config = dict(
    hidden_size=224,
    d_shared_expert=0,
    routed_scale=1.0,
    lr_router=0.00224,
    positions='rope',
    init_std_up=0.0234,
    init_std_down=0.0,
    decay_shape='linear',
    batch_tokens=65536,
    dataset='wikipedia_en',
)
Below are experts of layer 2 (counted from 0) of a mixture-of-experts language model. Rows are named router (the router's row for the expert), gate (a neuron's input weights, with its number), up (a neuron's input weights, with its number) and show model dimensions 0-223. Each number is 500 + 40 x the weight over its row's rms, rounded and kept within 0 to 999. Numbers have three digits each.
Before each expert's rows: a language model's description of what the expert responds to. This comes from a sample of Wikipedia text that the model never trained on.

# expert 19
Description: Digits inside years and numbers in tables and lists, like 1981, 2015, plus stray pieces such as &, (, arn.
router:545506517510470493545489532454489427527391504487452569468482366467500491514453464495507576550535419481568525433464498498444501505454490460452478485470505451474432543480551548553465519524543516502497480544516489574488475462474506514446488469509525536464528485614501510528525490545527503490508528524539418537499457439508462472447545467512510555547481503467483557517505540432525471441516550512498456569469491497566498450481490444504457437510426475473556507460564499563394523483493541497508475500480562480546526485480454490429609482450462527477507502480520511532504540472576510534458475532472567458533508449488525424538478484428405473508534462457499483509489534477568472506525
gate1:498461534474560498561507536536499466489445439507477506515450484510552426458515556502476468494464458528589504499517439468488539466466548498507501480572475471449520585535509496529501452451535482470526461541521460595466563544481535520495514450519460555431530514501507530460503456463600519408526540510512489560520508454463423526519510533501452535517505545541511530546507542464536472535488482489480532507598514516537480523491569536503533503447459441441585497517528476476510433514555527548476479478473511515503512549479426546473516508588530553548476491521559410508484470484505439426469456546467504434577499534501528525493566468486504519575424466486499534399456491539531409565492
up1:523444525446606534521461535569512526532413441508496524508458493454499448466505524484442530503436502514539517527518469450484503491484551464463481445505452430467564565538490479522520503456512486512509506510537450576456572487468522554487504507444491536445541519536476516435522413496599526455527546446562498550531454449465398513492523545498479523556461536542487518589521554453516475505481463535573516544549520526521469499502532494501553421435459438477547511474509521525495457540563496548468471493415501590510564516476511509486543494515463559507505491523579445531465486501523457431425500535442525442542520518479560523459493474466502511566460512469533534451476505507575446525554

# expert 28
Description: Sentence-final periods and word endings like -us in census, -ology, -ized, plus digits in coordinates, minutes and date ranges.
router:545458519516458469514480561504478535499489542545484548447479421441422476451512453474494577553544448529492580438489533512433536503503496511441501465473476475515507577532523498500472493521517540523421590514488426528469556448485528548399526472515514505499595469555528537483566464523537495427460478527530430524532497469436486493474506482473573577453503513485576555592535549472561477552481526510469487582475453525556494500491508489487544419525487506508572505509565490537487559475544496510504515520515452451487506492488491468520539452479547545559494525511613483495547530510518518514507570492440512445529566518467532492539535526429411439530499523546512469534470533537521447490502
gate1:514413510527537468485528520490519449486507509533485482495474497552463457477443488430524466473491495475524607436496523431546563476593455542470503404576467556496493554491510483503570477456424550503511544557525480479516459522517516454448463537478555456459532529510514471392539541483468541485434500513444470546521468558560510552503543490518510470522505491507470564502551471447511493449511509500487533566497459526531504581458469504431439443487448488506492471536525488530573485521571427473491501492415591503539504481491483457505564408463522562491571538492502515507481526452527500488518505520510455558489480463481475492463595442488486563539490570476586451446494490455532462489535
up1:495596524517436484581529479515481532515477493461538413503493527439499545531557535473457456528516513522464422539514489478510465484461490471514502504507512550528543477453519446501495536580590483490471453469494520441449560448505541478516502490527401549509545461489519522522424574563530424552510503435478488536476482482504562462390472418492439524520495472496481526452459487508506455512508436436387467449453473514473483512549559542449487530504496515463498505535465486462474492478497525575545531554525410504467432483487525484494513519559479461441463475401459519473474480496524528519504525513435528569555495522510466483559467430459513442545481473499429554480492506521438574497458

# expert 36
Description: Syllables inside personal and foreign names, often after D, such as Daigo, Duterte, McGivers, Freeman, Mattos.
router:527529479502526496454491495507540559512491474473447466500488495471519489552502497446466547562467468564445477432549491564497524467557424519524516494487485411586558546452556443452506523494514512524461483477517409523555535503527510560418514436429442507429583556529534486491526500463478486495495482497512477534496546507482466505459500476452529543523459515572471504558538488520525527577526528505463506592538528504435472478555477493549517452456486561465535553471548506576485515467583442474544502514412536530441462503523463483514551471521499472478473487514459457542471550475506550468536558490458552500407595463514449533498461442432395456519569481449485506522467507535490476453524
gate2:547505466522479471489460522431550506505554426399498499525487443529429496475490489435474496524519437511460448509552512515514560526543544511582532505470506501515530618489496525346524500516520468478513512490533458539497558518461513519490475489516468451511503458494414513494509567572470459523538465525552535523564467386496435488524461452471517497542437549544509490499499558465464549479457443488450456485574450490476486542528519482539480496492504482495472540534511523514504479486518464539498536559466483475478514528515499439530451527569510497505487448493582401475477547487509489443538544523409524549455562533472496455514604433492517513540562512518397461527476515519523548496536
up2:512472428589496526529493461490455509473463478441432538500476405549435500433549476444498514565456523554481497510560473427560561483479456518516420524486504525559538491496560568485546477502573570408492514523539472602535506536484529500483524538532436485479534444466501444477501555554456480439465489525529552492530492474471451444529491502499460461527516533397569498521517518428531489428490481552489523497532450461432507544532523468490489578449522491441455488451546508466524572556538511512512527488527478450491570493473513508494490560527430457550456475495500435462534549563486481456548549519510503499413506443494507544537455526457521483523448552547458514501511459485511468528457

# expert 17
Description: The word hand in most uses (left hand, by hand), plus scattered word pieces, table pipes and year digits like 201(9).
router:554543514524532540483524534486457434543555514532514583472531459569513493540435465461597569481522403468421574489472564499469509490495507486450471479444505451514461573527496474517507478511511483526507536520493506445438558559441524460455520400461433481506548546492543540529508466434512471466518506496500477518507499449466438585470490596523532567417522468537540526507522516454489514566537552493493568527480506494542539494544545542505480488491501437540528498546541513552489552437481582481556446497513505557548541472480535518555542506504527536469482550520498527472479519520511558459513505565434501449487573540505541427435446569545492546523565468460489493502511479552531491452551
gate1:597550446540539518497480466401490484532521531489587513444502468502532451537488519493542555450474436452537569497529519582446461483504453472476510450516475465530457583517482490396509489577499547540492571567513535449470550510522565520468550418496470504494543494478507536505494542489521525518462524494486498537494495427509496564529504545482424579543472509656536529496527557478507472488534491508500500531501471528519510522543511512506520513510513464486524486513520531560444512467528506472530499584508588558494470488517508465559489467480572477535477522536453474436460533550506553506528547504370514462554482556511508493477539448533509511501542552419478488450528517537466542579496
up1:556587456517549554525456498461435544550501514513602464449499429513485495495468499495504488477510558455508573485484511466518500502501451464471484500477452532520478554485492488418442557555478524469567567511495503487507501480498571514506505455505512510507493457470459502527535522529553482480529486507533470577534571405456473599479463530443419590496506529581531556435523458500480490476503517480485483482555494461495560529528536492523437564493522518456492515578476521539500517505484529518499487560485471535528478523490534530497431491552534447474520493517446504495476472503459561502615511453423482478590420553406517509480537441548538560538535506471448519472518509532420510604529